Experts of a small language model.
Size: 9 layers, vocabulary 20743, 41.1M parameters.
Experts: 128 experts in each of 7 layers, 48 SwiGLU neurons an expert, 6 picks a token, a softmax router, a shared expert of 64 neurons.
Training: a variant of SOAP for the experts, 277M tokens, 4230 steps.
Below are experts of layer 3 (counted from 0) of a mixture-of-experts language model. Rows are named router (the router's row for the expert), gate (a neuron's input weights, with its number), up (a neuron's input weights, with its number) and show model dimensions 168-223. Each number is 128 + 24 x the weight over its row's rms, rounded and kept within 0 to 255. Numbers have three digits each.
After each expert's rows: a language model's description of what the expert responds to. This comes from a sample of Wikipedia text that the model never trained on.

# expert 9
router:146149161071158142156135115101132177144114126091164106091138140110126113158115133096154165116110168156123148116102137129102137149098145089156130101081134132100153142105
gate0:113135151099112108102132191151148149115130113111135120130122151119134100124106122108115143116150123116062098145112113145133117188125102161125135087157131134135139123139
up0:122113082117130097111155124109127188142155164137103111133132098106123132165102105147114105153120131127102141093153167127130146118129096115136128134106144089133105119107
gate1:142206104094110136152094150126164155150147152136133158130150098111157173131158110124144163067099119116178135142150102156115135110126144142107146173132124140113127133111
up1:161147178150144074150122110106117103133125160141141117160123124100109137100157119156103157109134137130125114098134148121162140096123154154127122123100121110146111132143
gate2:100122135082097096175125135084119133109097102112099123120137106102098165143121149130163119134103131112129106105140132159160122162107168135151083140091114136107145123096
up2:135140093115109120113107137114153129135113115111133160117146124111103111160106185147085087156140141173124121139143134090151081115131132105110122099084110164159148138137
gate3:138171105161124122157127061126113132095104124108137141106107108067104122093116150116140133112143128192142120114134117106132119150157136110140116166136138155099138124153
up3:147167114177146143168134103169089112137082121107143153092159139124094136098104169136148143107146113126115098119121131069138118103138105112130110134173124149150136127094
gate4:128135108092159143139177201105137133136128139140148145164150116141172114142158096103106168119135113113113150125147110128089119100138123162115116101131127105132096105079
up4:127128135142096121118134133114151118099087108092121136146094139111136163121121146112148109119114097141100100114100106083135107147140125107112102075100151153135131111151
gate5:097120145127100094134118160161120145114183129081092171091129108090179143138113093105148110140151113126106144080139098139138142124096141100119094151109126101149136124129
up5:128107141133126093175089114179118111115140092151129151151110109136083144125105136082132088125140132135158095148104127133139145109132123089098143124150120096162162112123
gate6:117108078176137135134124122117158104129127123118125136106142104109103167099093163138116059157145124140126089153145149128166151116147107162105114125153153135112126134117
up6:132093129123147120082146120104151085139127126104094162165107082165127158106104163146122124101148116100166110126100164152129156118148094124100068178136136136109154085109
gate7:154171133098105153139081148148119165097099174119149126133114124142133144150117109076124134116124112162149161103092165145087154074108136087106112149126132130133150084096
up7:120168086113130110138102089144133173159144111120140145139122133122134165175114151148168120152154129164125174141122176164150148104095137117138099100083128150155143116155
Conjunctions linking ranges

# expert 0
router:137137084123141164115112120124152151130112109124114146122125139099113144157121131130140108085136058168157149132132128110162119129150156101124145139138111146151152130133
gate0:096129149166129131119116140119129134133156103122112135143123129130076082116115118113122079138162115115092129123092186106142143123146120104112145165115110121102110132112
up0:155139152121128117161109170120134153138144132106081149117103101124135133144105100117162150156144155124135089114114136088147059139144096109104111079182118129122118095158
gate1:118150137144138126164140124104082106149123163137133136120151120110130137151121128135123170163163114167174157184115133115133142117110106101125143122102102161104143080094
up1:125137130104142104152098107102160108133123132131155106118136092128127124087144094119126160127111125155118192089120088106126163121148131118110116101180154149143115114132
gate2:116150091109131121118183105111088116100125167108123098145100095106156146128116095156107133097166057155127147180138168115132123163096156117101159139114120119069145109151
up2:116123107122164133091096117150116119125106093082167155142163151132118135148102136087136130137129113112108095149114150139118100143160123120153116123179143126135120162119
gate3:134175121141151116164163142099145089127120133099156074124096109097095137098187120150126107150097167115087127113152129135161168123164143160107150090136165159114123137089
up3:135124071098141142135104112145132132087165124169138141131120140128182108117122153114142139110088130140148174144114115146133103142124123117109105111108133091163147117120
gate4:137054082134153149144156116125097127083151176109135141123187105131114074110148152151110107112125133151117142155147153131113166106132114113089125137077136106091129121114
up4:174119115150143123131106091127087102084121164123166144101152107152106107102112130138085137129121149143145142134117126100140072154162189073155136167115109081119118121120
gate5:132100180098160111150126110124114095122110135094118097161148074110142125096103147157108155132143145159130139119138171098133140121096139139123133095112127118129119155129
up5:130101133188103114149127163109150141166131094059113156136168139139129116115145076148156124159135144066117123122121120138148103111078105143152135122164137099122089123113
gate6:121112175118102145130135110111103112123154135169099097113149129138166106096101096179150144138109131135125121087185148100122116106139126127099140147113115145143157124121
up6:146141090128166105135111164112144115133123143169089160136120098185148086125125128154087162131133106160112156146166153179134134135132105082132118111136120152128153103131
gate7:102152183121124098132149125101136114133181164133107127132125120166118120108146112149070136163106131137150163094125174112077145107119125090099119119117137147128109143092
up7:153142177133114128136100141143092125091091151128143157112121135113143140119135104161134106090163109167088147138144151148124096211109165147137107135124142120134119119143
Name-initial capital pieces

# expert 8
router:104118112170149148116100148155139126137084146154118113135110126128144107121131119139110151141123159175131107106173085166103084106123110090157111146126107105128101129118
gate0:053108117117122148137123130125121073116075115135151111129122130122148147096132134119113138156098099156135117140154129151140156132115150111159159126158133165113173134137
up0:133135156125053108172125137121129126123121125107133085136161134138084105097168110148172139186127103141149160126129151143159132122141142123124067169164136145132125124141
gate1:099130112134120118116133092143077111157076143136163145126151164071101088089107098158163114120090157182132158150168111152153137115118143085121121173097103142117127122079
up1:101132127109103096091149131115112097119137165138105170108176120089124103142134133140119137139117194163141163127128131157126141119114101143113134091154112143126138081125
gate2:117141105153114113125143088124133152109105165167112106141138112093087116111151081128117155065098162154127134151176139158167140160113095153133179126130146117107153132078
up2:101148141112136097124140150137131094078061108098072139117164113149145116145135127141105131104109090102149102157127142144150093119120071160101145177122138127131139097121
gate3:120116090150176145108180096140093120111111164164156102114101109095127152110125134143106139138105096149149159125148154134124119113104124124134092096103171133104138133095
up3:149068152112167162120113158102153164118153108078179145172159121137134099114129128101114095116118070104132138126138143146132139089121159133080153113087136195100152128156
gate4:101115115112137154131146126171121117144129124143141148128113110174135158110196112145107174129158152142122109140141143095149100134113109086140170115112116092149093134119
up4:135096083139101118141130147123165121075105129142149112126106142105118136139112138121095098122136131141189111112107114157092079129127099123161138124086120082180161099160
gate5:129111107152168143095149110148149049108117163110108090117142108135120110111091127153146139183132163112133140105113129109098136123107135113109077148117098085101168110154
up5:143158149107165157150151086133139131108162147098144135123059115114142141182143151130161094181141149098120100135103136100141134124131129158127166153059143093116162133107
gate6:126141145154118151136153110142109127140135120121139109150135105119108168114109133106155096129161159108161131110165123145150139158115155160135184075114121156095151115157
up6:113134078139120114146124077117096103110106120136128090077176122114129150133148128136151134116119164144110174152144127130096159156102142132129155122129144141152152123131
gate7:158171107157135152081104120167119166129122155108175121134113118161125136137137149129106140127146131140163144125129086155151135117091097105130113148120188114088110154140
up7:128139116114127110126168127109138132162091140080143120153141102141149073148120119130098110098160109117147125148084133176092150125067127115058150091172107128132103105156
Infobox field labels

# expert 19
router:141132139140145082159129133124102166110125129147167146137172094113140124117113108130116180120110165112140139153175139131120148109139110119167168097136142142115135154117
gate0:102130111133136142113159128127156128120144101145111144112145119131061139086097095146137124101161141126153091150154150123144144142146149121144150123162123174100138138140
up0:109145094146124116132147151169103148122151130113134179139119118125147096144111079099110129136145130123109119123119116149098116137138095159139158120109120132101100176182
gate1:103116138161179124122135125126136118174137129133128162132113124140139146132143111122154143151141100103121120144150104130170150112109119113149073155117129133136095086135
up1:105153115111200137105165166120141135138175143102126110141037124135157125132105162087119121138145100145116143101111127144156109130148142131106128117129117128123179148099
gate2:080162125139102120167122151123130189108121149138123114134118100137139160148116135107137079126102124163123165136107181104110152119084112106099127117120138164145142072166
up2:132136094105138185131161165120131137130111123168142164123113151070115123167138112089155159168125119185151123146131114161121102174120096143120164107086151118172119144112
gate3:135100093116145146109141153160122154136127135137129145119181116099137148117073115096097161107150123142101102138193133147148110120168111119165169134133088137096129161144
up3:092105150128144134146136114108101097123152137110111137142150114135114119101193131143122147091122121111134128096115124078085151114127130131115146144103135117099097127119
gate4:082136127081096137141128136116132088101113142159131128181123125121161133078134132137139131137140097135122141132117148105155150143060119130114124099131117109092102134130
up4:122135136121136141112126106128117097152102112119118129137109115139123122089129136144153112140098120120099118167159135100085123120146105093130157122127134143129109174146
gate5:128168126119097126101107132130165142145140126045135131112142117116103093149105124145120114158132139129136136147142146121145128100117106099176095106154141138132161143141
up5:114134131104102145094148159140122128128138165113104121084140110096131100132068083098103144149143120147083177117166124136101156126154153106141138134135110116104120175106
gate6:117171118099102112152058121155076131095140127147134155124113103133147127134190121164172146117138147140107154117119137124116155125124147088137167144187124145138111122094
up6:132102182128150193095118132154101136122142123139113154182071127217136128111096140120134139154147111147139119119117114140122114161125130147123128137120140124116080129174
gate7:124154155104144071116121104113137115132160137136146102169144136129072143137108121107086115148166132140101131101157140087131152100123143099144117074109128146169112143163
up7:139127176108150090109119160125161156148135127167147081133129189097068184126128137134114159089165148114110092124137140171160137147128161133146087170174152171149161135148
Clause-linking conjunctions

# expert 47
router:099136107089163117159110146088157120145178118167103177150132108128158112151120170114130101123133133150130168191135170135131146132165107126073078114161136110147137125107
gate0:115118147143109178121166151127140142085091162082133079074098128106113142124133131148115112128138111144115108106111106093132129152123132143131163120133114097125140154140
up0:107086144164129118150146166086123154106149138133114159109100127123113130144137125154163087106114101126113145143144145068152150121113131134106156117103072140149115065109
gate1:121101119119151109094141131152142112135140129121108097177160133146132185120128126142128162094127103088102182097074128118142142099138130087137110087109135135124100115102
up1:054140159089143146107114145131149161170150092115104126185111135104121129160145167093152123135111146108116132115156115122141156077171140145108134094143103162152134088117
gate2:105103089087119136122146145158123154147124081114129108170069137131128125115133134104192117156134111108105161113134161132097079061154102086124131133107148143102090147139
up2:111114139120134177193129110113141118126129129154121165108116104105115118131151159126172126129137153134139093156156139120148153163121141106137095158124142109119158182166
gate3:123121128119146117105112099089119109152112151074111139122142109105100094143142098104129138141097131118180094092135114089134167121144130125141115129133161146143143156129
up3:123124118149119164134131126141138128160138115137148134112108144110168139121146122141133120127121135125112081148115110141157149126201139142095111109122163184164171117134
gate4:152165079125124070127137112138146118149141180120140131145123128121110144108122104138163161143119098103123104163158171122133141139088177105145125149138102118105134122140
up4:152114134101132132135114097073114087080118154144134128078149085102160142121128126128166126107122143172137117126161130133155157132138147183116132114134132136114153122131
gate5:150165132116144147124153115109128105182151108145119110163074124114129125127108140088134127079117130130130106148093125092106094155132130123122095098110127120152156145133
up5:118174097116170145131121132141164163110136084111083110112132170124169090137093170141079139109152173112093130118160138118111124092134073080166115063169092112109113136099
gate6:132168128149121144120100117116104134155169094134132157172115154115110134147118132111194131132175112114090105140134133132152097139196133089130104080119159149124113125147
up6:142140141114117148120134155104069125154109120090122167190116111121154178130101152094094102103108097128113125127162125151150141092144126079121117099100150137074129134154
gate7:131116071129130138128182143104118153182105145128107102159102139135133132113143111106143108144145113134112156114092125156142086143180141125095141080144137140103073109146
up7:127098119113132100125157136116148147133120095117104138156131122150133107115117130113136130144152141137134113091147168175064116098129121119074111113158058106133120087099
Spaces before numbers

# expert 38
router:115126157149113077132132090120138121108145158128062144089125124100150139136157142154114147119131081165109105098107135106129102143113133094087159129123105093136119143123
gate0:088145092121162112182116121087096104150149102132113157146129111123094077127110103167131126138142181091163202169120139170123132156105149146138103102140147162068138124124
up0:197132130120128121127117138130154147135094108150138131166101133130087114136096172092119086090100067142132093141148133101140109117132114173112093110114105122131129120115
gate1:116114089116164119141178173112131106125100151202158118144126094131124123072121170124138129158096113153149136179106123143147110115129129142100150108124143119072152113075
up1:144121107161137083154116143154145153141133143118159121129136143141157118120135146091179171126081127131108149147122121129112136135154156098134170137134116136107154148106
gate2:162116122118120129166103116168088119128121160108121092137095134113152137083138095148145112114159156145120128127143143124125107121131122132081128141121128124113143126126
up2:145126135107117118126140135096162105157116139151128128157116139156139142098095114107170161126135098156102134135151158199144144130114163155100121137130118165097151123117
gate3:151156149146143102150067087139094117119124174113130136123100117160129171135116142165170117076127116167104116133117102134163098102167147153136154164117148130160156129133
up3:157122080132125149109185095108126140079127122157141129083103135152074132178127134176134101148137131149137181155068133127144107110124117154131142103114124118093118122154
gate4:109104127107118180146094099146143106116090103110156131103139111090105102091132109122133119132129160156157132177121148126130138136125152133142123151091093127145159122157
up4:190135144133141139108152119131130144152132158130117121139131140101135168118070111148084110087130078126101161114127117106166110148142118094122102109111086116132136101096
gate5:091132130148090135162111150125150136118151101130102055139149114122113109133158091113127133163129133147103100108144074112099128141157098083099114115102113096104157129118
up5:115112113114156130153114134153153156123127130114175135120119134141103115154156119139176121071065124139120127150141095142111186130161137114136118084134126143137143102141
gate6:141148114133144120118139093155122140161139080098103100128154119087141142139149186136144117137134099125133103122124142102095172147139104106133153120115113136110126149148
up6:135150127088149107143141144127109133121131167144115116145112098090127157119150114122097143081108131112094111156134152126144160123134120155146137120146182168110177160156
gate7:114135156097145111114157147130152124103137168131148169116145134128129132114129108144116124180090082125109126129119135125148159098125128178093125131149155156129143153154
up7:139110124109133111105134129123160117087126081167093175140169132142124138098127125122104125124137174149146099143114170166177175073162161105109118108133147150120131140148
Plural nouns in lists

# expert 61
router:135090101123148169141169148111109112118115130137101097099124132148110125088134143152162157128131107107074138093097104155120105159145097177125144123125107122111079136128
gate0:091084138091103064138159140133150151113140128144122152107148109160193126150133133140075116171139149112124164107130100118128128131077172130126140111144094133129155159148
up0:118130147116106092204110105138118110160147119117162118112148114127131144153110117176082111161121177139172115111147122123128128132125088149116104171122114093161163119097
gate1:138084144112128117097127122131153150141148118152128163181139108158169146103126138144105123155131139121134130125126162140168144094126115107095176135116091120096100129128
up1:169126098122114117133167121140151130138156133088104157095133133129121137108172149138111140170136073084122168130098124091124097102084095120105082117077144115148131104141
gate2:115115112122143097101135118128105106151113103109118153093147150077171128088115149172123112106150116137119108124127151102087102137158143128121147143163111144099109115113
up2:104099119140127153141127132106148140110102180147101126142154095143105140098146135148087123139080115129156098137164163154155133125092190135134114156117147110150158108111
gate3:183093089114133132129155155130129104159123124126138091086131097136142139113142156104084129132132089133130191120134128160150142144112083159159167136129123154117097138186
up3:121126132159101159122117120140108123079125114128117133121141106163124095131147093197155121176167118113139114140094135209092128121128116176123118124127109128113100189080
gate4:099128129120126105128164152119103129177113138147110122130100117109123128107139149135101142093097069147107171131128103162183138162120131081075125104115169105135096113088
up4:110092139153133127155097113124118141087129133128102149148153108128158167107189077131133176141148118153144129097144137108156127081091145151137131134118156096145129085110
gate5:099145093118127093098138119155145156137173143103139101122108172161112110112095121139137100131177073127103161127132134139144091142101128135082178151097116155063112153126
up5:146154150116166113144154168137123141166093093134120089177136160119104158143126165148130067095152122130105110116122151148121130165166143089144135110166136164087154144123
gate6:132135132120099123137140125130171144118135110120128135097132113151095121112101144130074103145155147139164164143132094109133103134131074119111145138090132152110153149099
up6:103152081109138151079129122137130078155139096103147097106050150183169122141136109117145134121159087163129137117104122101110123127159095134088110113117082095141160135106
gate7:133146087101117133152141141126125135146097161127121092142189127167081166103114117103094085137135086157118111128146137144095079135171120149148146133136129162123150145139
up7:112146135141141125118085117125134153162133136137133159116133127050160167140146141108158154112116171140123131128116151089168110111145126118120089114096103099102106087128
Table row endings

# expert 35
router:161169093127115099103110127138126148115129146168157133146111144119147127157098160093140126087100178155132158140112154146161133149105151099114106155102124110104139127115
gate0:141147093131140114142154072105152098117156154136140119149144136130074122104138102101104096142150131141107123162133140134113131160123185126161158128137084127075116156131
up0:120103087164120186110152151123085121148174131125115136104091123147145087111140127121176122136118121112094098149161083151131140146120162100108147115150111116065101129101
gate1:104132171113147128060121150093088142114102148095084134098132118120176127126112187121137152124113116147137145123125187143122114088150183119128140102106125136111139125126
up1:103106099104121176069132168125154116100100158170078152149109136131145116145160145118151148077121113136121107102159164125133071171086137127128145139107163140126150095155
gate2:127118133122115099121134126134161102118108131076104135141130138157132187111131122131133112113113131097115129108126130136189086127135121116111105069109115133115105094192
up2:129120177162086105130111132105132191106127128065135144105106120143109134114156098150136153109135101127144154141118153117112116140054160101088129142135121129139121153113
gate3:133091121118101116131126120139181090114090084169155128082182139092163192118131127125162161161108163137126106129128121110108095166135108126152128144134106075150120123135
up3:048113102102121145079138151156129137100152134174134129151126166122146129153105109126155117126151148120111105123100103145175092141160113116144130157117093143105088098117
gate4:116143139150160137164151113104126136148131149144128109138159142119132195160130124127136156132147115155099146151116146174141158141136124162090133105102155151149147099138
up4:114178129163112147097122152136098127127114110110145146110143123103109129125129109157120136133131105153123124119101111101153109129126145143154177157119091157131093161115
gate5:138086102145161116126172116091129166170141133149102122169139147122141110121147155119137142142181139146116157111117099131144129103115142131109139074111114137074128101144
up5:101171138113104193156090142116104129160140108078098146156097117157148123140155158136143095121123149178093113078108129117099103108179100142126107126118098148156129134166
gate6:123087119118085149099183113090099101071092128125119082112133100109128094110133106130153164165138143092175146194136130103159109117115145148115148132129086125102164161145
up6:090092123117118138131119128121105096097128117147126136118117137134098109109142147143171142140156147112079109113111114142119143122071134106131142114106135095114122131109
gate7:150173118141134123071133134127124140139103102116124118104087112117131126122128130117164168139143117124102160095139088115076119125135164109120132112122096096106149138139
up7:123117162152161167101147137144160164109134182095139105121116120114141094151143093128079121147126143105119137115159116109110148141172150165108104149125165116099162116118
Table separators, fragments

# expert 28
router:152104155111117159164138132123126100144143135120112086136119110151106152121151100130112113139089114117132177145127178149135137094151126133068123150099145143083112124121
gate0:116085093151121106137156132131155097120148141138125095120125181113121054145145172105147131114132121121136114088166137186109092152126168133124102133114102139114127089141
up0:112125090114173117164111144110135117142169176120141097122155170098123172161127128097128149155172098121156115102121158163146138138115158148108083145129164152092084127129
gate1:140156173122096119119175137122163126123128117125135158118178131118137133155175076129113132169091142107105120199177133158170161126181102153131167085150108110148142150102
up1:097114122105086136103132133112122099105189126133134108109150117110144107116173137138175144126147136117107147088057136171142141114150158143094118138107146130107116108127
gate2:123125128137061130111129123128133082138119101129080129131119127119145145117158135143134114121130125144162136138122112145138136126154155105122137135101134134143163147129
up2:124156134091165122120149114097097145089074183123154147097153123122157138108085113112125134160129113142146123143160095114134139150138088097101133159126104122140163146068
gate3:129130098143139138107098113117123091143143101117123136161108119138152143104129157094172172152117136131155136152108154130104134125095135115169094133151129151107126166130
up3:128187157152124157105106112138123159146111117128132143125112097106135125138130165141089163136129135125153122170105111126125087164142131166128115155150101104139160121131
gate4:135166155130128111126123141108134102109129161097075117156105130170121119155128139182103112143136095138192151046117147133138113104149135159122143140131093164164140133179
up4:165107068130169121110135106135097095164112128128117129073161113117163139141109132091117158108098129118120138154139114149111146153100117139119090153096152116114145125086
gate5:118145137123154151129091181144106120180142131181068132155151099120159142106129146130100096138144128138106183151097117098101116116166109139123104147165076110115127152118
up5:122111121118158094114110156117113113136155098137140135147130116130121131094112170070075098109149163150171149105114152107127162137122154090173108135091150139135111076106
gate6:112125108110131121140159108132188095091152124136137124138154123128099084138152142134151100120156148153140123181129177159123126124160146122108128126137123125107112140130
up6:110149131129136132108106093135074135170108164132122142093083132131121110139094135089141139091167123131181158140135097119083117141073106126144145132117120126134144164163
gate7:151082099116141152132147113081082130107076148142099117079141128148089123084109108176080131130114118137102128147159145134109130114144125091152161107122132137122159151097
up7:152124121148163113129128130086102147111108146124118106160135101165130141085153140140128139078079113110135159148103141139154141104104185140141139089122148114119159082131
Clause-final punctuation

# expert 11
router:174138131124117139088116078155152149147105104137167093152111168148093100148117130134083128135123117124166133108095120146098155140147136166178131160102177148141154120152
gate0:143116119163112090131130113114085137141097134164154147096143139147164112130151149158092082160127141181098121119123093109127130138115115085163143099119121111122094107118
up0:103112133131128186111108085110115136142111182134122150110101184173120124127128127142117132153125149170184146143132106135100161114150096117130174130104130110102141095091
gate1:106109133136141103141149086124102125129116134163114125108113129131164088158193152087173164151130111106086148134103159091141146133121117100111107107077104099112096098134
up1:125120151122122114092082119151122109148091160113106115132168118097135072131140106159124132107130096128125129104145113115176131130116107101099134147101162132140070135146
gate2:133143092098103138134152159139121124131166116156121101142106154146103157118133171149142099164143141118114136130087120150148180140156124122158143107150144112156115179154
up2:175110104114161119116174117144098146147179146130128158113165144079116120141104154139112148122154127150104120093110143096140131109142124091134119148117089150141100091112
gate3:139109149136105109100102080113124097105138141126137131097172132107168124153157130143136128144154109157105181088122141118165109163089162115138158101088149128133119106116
up3:148090170163153170152126138119121140115136159156152084148165150137126146126121121117115130105082143100101115157128133133133152123153146134139088126161160136120160128133
gate4:104119109125156137088144103092111113129164124134152104139122114147162102139104150143151136102180128108115097144153138169113145109083156115138155143167133116125174170112
up4:106169118137125105127194105180107117112067115125137146133140125169111150131103085167109103138095152130125128159093150109111106160124082149128130160139141108114114107133
gate5:106124089075128115098161091121101136126108122130134125132129135155137162170127133108107119189205108143104144131125130153129128142123109086100109155143143113121126091157
up5:148156156141112129135179116105152134128158126140151099109106130163128123094140137136158089114145139128109145114097147065161111134165162115118106100101122149150124103156
gate6:104155113137086091151144112078142101104174140146115122101127062187143137126086152166123122117136138118137110158057144152133117149156128126095081150130120107108199097111
up6:086134165162139144101093133105116143102060138157106162131156119091146121107177127158101147159116132147158104124152100128123093106126194151133150115184160138106129126130
gate7:121116137107158132142110129113113127108150188155167118170132139142140136106122094079132162161161082138136149157131136133138142174149111122138119157095136102099106167124
up7:114093128158094111161115127099146130079122112155111141148136072070130157134086133156119108145107140086133088107106130119168089141121129118109149122088139105129110113113
Capitalized word starts

# expert 42
router:096095061116111123088102172109155127125134116074165137119097129170147098116094161111149177169120139096122127107117108151093135098094084108149089128131094130106091141132
gate0:129124104137172117109141103084120099132159131116103121136143131132153134122127090138133158090158113132144137090090120130085109163101154165167095100107137099128157161129
up0:113161118136148074152144133135130134124144156121069160148162130124153135141122107096154153123120137136117142133110116148096131120112120127108121104136161170127165127135
gate1:123125089169121190093071141109087119127140143131149174134116140130081104124095124115143141159093094159161119111133104136119109118123132134158106169117117109136142122102
up1:115133116182128194138104138102094107140177134143177104152099138110122128118092101128136128144138115155139092137157093156130124170109123120143131119128136107094152146153
gate2:118144105146150150168103146151131114123127142144080122142119117126138096117093114117113116109103128155123129159102118148125111104150152115155109108121155167106147128123
up2:135131135122117102176126114098137164149197125167118123102189122062122177134160142129128147144157111123145136138165111121161167130131118094111147111160166117141144131093
gate3:161086134112133123120114137125129133097133132100129125134119119124094055112161154124140129118140119156135147145167185104146105132086143122142140131089114144094161143193
up3:133181151135116128100105106156091118153119131095119101091111143126183118112132084121091156098086132121132109093085113153119130163145108149125146159110091115171180121150
gate4:138127148101089121162105164093144135103080147136104112155150099085104163084125121132104172119120110124150105111105149122106130167146131116115133138145137134105132157101
up4:145210135089135126102139124131107112192131117114105126136127115118151088134169131126064126111114153127159144135165152142158103153101099141116093153138136143096118125169
gate5:168134155118141127108152118118115121140110118110132118089130126094123091112133116119162138153145106150159135100137152115123136159144152134102117122134118136117142181128
up5:091119109095142128107118142169090137157142098059137120135100108151125081150126159102189124155156144168137132113122075124092118147125093149121133134121080151128126130131
gate6:136088144126114117139157134114144086129138148134090116104139145147166132134140122114157152143068116119103132115140113104120091124123148115118118092124110161142113153165
up6:125190162113081127135109145122113153115116120109103101118107137145112111130108161140131130116134123104175126115129158165151120163142160132113111115119142123140139139162
gate7:140140117114115145137113132124122156157149122120163152116094127115101101146110122115155128154134128123121138106158112163133136119123146130145117158130109170126138148167
up7:146106086129159092167154161160126136150139144109109154129168127150172141158138129137066142124143124148108117136099141165137128103147121133132154125110151159132137137154
Inner word syllables

# expert 5
router:136124133119115164137132150123079156145147111098114151165106117143150120124129085120099119090147118118120092145143090175165126129144122073155150128142118122155094124155
gate0:115119118156151141104139124125118091113094131152139115111130124071108136117163132108140137135140174154133103127149110175123156157103164134124157131146112101136152144138
up0:140138195140093122110100090152127114137107151111113120080095116128127163125158122107127109084155158112131141141129120155090126148118157176128169161090137130164128109114
gate1:103105093148125158119148124105075109119155133137125148150117098097092102132105136120093183151109171130136132114132150130147162140128139133143144076125181123108184135093
up1:123153148119148118113145110131176121130177124130151094106134125125121141114125102166107148154105156170133130111130113131141159149096173140120119132086146104135172147076
gate2:110141133137123058099140173111112107102119132080171123118117113148099129129148123078108108105124168094134111102144138148117123113147097106135130126112102133117112115150
up2:137115145115131107140101138124107136098120137157144140123116138088126082112112149117138141084145159138097094141173128112091177186144135136173154155102080111121142097144
gate3:085134151110131141132140104098130099137102142143091165120127083153108132111136110158128130187144134141118173191110134099121139143077135109123126125149129101107131150162
up3:171127108112086111116137165154124113130108151125133123181090157142084147123137142116130165105165134116108100124117163157101118131083138164131097119152119085128088181106
gate4:128162172153117103115137077123157168114122099122081154136126120119161093140160153140116128166166098100151181168079130135162146158091133132119149106143120140119100144116
up4:150117108150143149106103133149107132128158095120143109162175122153122130130084125085119143141101124153092085127133109156117137138137149136118144118154146133151140132092
gate5:106126125128089157155114174107089132103163109113099158169146102130116111189097138105077145122149120121124136135133172132131134096111155120116149119094116102167135130120
up5:174143156119137101108157124135113141108180157131098107135090117126113135175078125115112140128103125145125130107124120118123107071139140131137160142120114145137102147121
gate6:105114126112108115166121128113093143113133123133117097129155136108090116119162124165117106068119160118107107126161118125118135145113110108123109078115125090109129118140
up6:121122105105128138114118163137112096119138123146105100106120094152141133135140150131134169143135140089107167107070155182113107120117136115138163122116111083120096132128
gate7:174111140124104104130212115110141117099140155128152148110146127138124114148140115153142150108213170139130162145149139129123123132136138159108166148135125091172115158127
up7:158133155105123164161143154102137127104137135122133127122119132120106142103100142144103140148133142180126137125171082129118111092119100102128110113126140102112169128115
Name-part continuations

# expert 58
router:152101123145099100126103128118107163142134102120139150152121155109124152161103149160148100124161090129108130137104115134136116133161152133146111091137168128136119144142
gate0:116134120091146128087126141127115113139125142153144082099138149095106108130160196117148138148137152143137102139131129118123098113111143141167119106152132157094152161101
up0:109147154160125163127132123136132148155132154108065095130136147109176123182117160091137130118106110112095113129095170133161094095110108153117144120128145164146129109118
gate1:109109093130106141132125088093117122138074111121145098103111109123103149095132074101091132131108154161135123095114132105140175097108113138119114108131128086113115161093
up1:131141150145112132168131150120141127149137107137160110133137140130136128183123124152093120137136122079093139135136139151162108129141146132145075156103142171147127141150
gate2:090114151133109143159114127122116097136133105091098126125093149115154108117158148148114100144111106129101123110108113142146149116089115124177170145107160098165131120079
up2:126152077145125108148138129156121138080107122139089142144168127107086126161072107154104090107166141101118089149107131126131139120123138113132126150083141165138140145122
gate3:129124128160115123114140140139150121133111099155108147103093112114153154132173161125154133112091170140144118104119147086142132133130159152159136124099119078141135111138
up3:104182087101162082126109163130148156120135127096144124102126116110151128147126105112145136147112103156097089125107154141057145125121135125111124176144141130153124139121
gate4:128112128140142129117079145140146142135146129098083143147116118109098140167176108154148080121150154128134123156095114122118162114159140125140094082201146132094153149151
up4:137130125092144096134172120146132124143110127171124133119167119085133140097087139158119128141070110136163121124157135125131131151136145141119123168097143146168153136130
gate5:113118091107141138106133153118143130125112117099152134160138120109114151134095124152100121076104095122127103108154157168090103112156145128137123119139121138115132154133
up5:134123094126120106098128137152123116095088117083117129161112134129173103121136149141121118128141127132081181086118115141134121103106154099122144128146144111147141175125
gate6:135104124148137133161109129119051118141109068093117137170136107127152087124161156104116119126162119093129125124113155145164162163131101120135116116147173125134119086146
up6:167149106097099141137169172141158157129115121130143110124082139161095111142159119166138111124165125142104123099126098147124145123115180193112113107145172123125122189108
gate7:157111174146161108113095150138080114125145130152134121134104159106144130132134165125104127085125138116102109117139188174160140120102142105161081154133167109135110096137
up7:090074144153142154141199116134159138112154118131085123175140104147134102066151130149103105110125147140079122122133106109180125111145059108105128104109093120154107111128
Word-initial fragments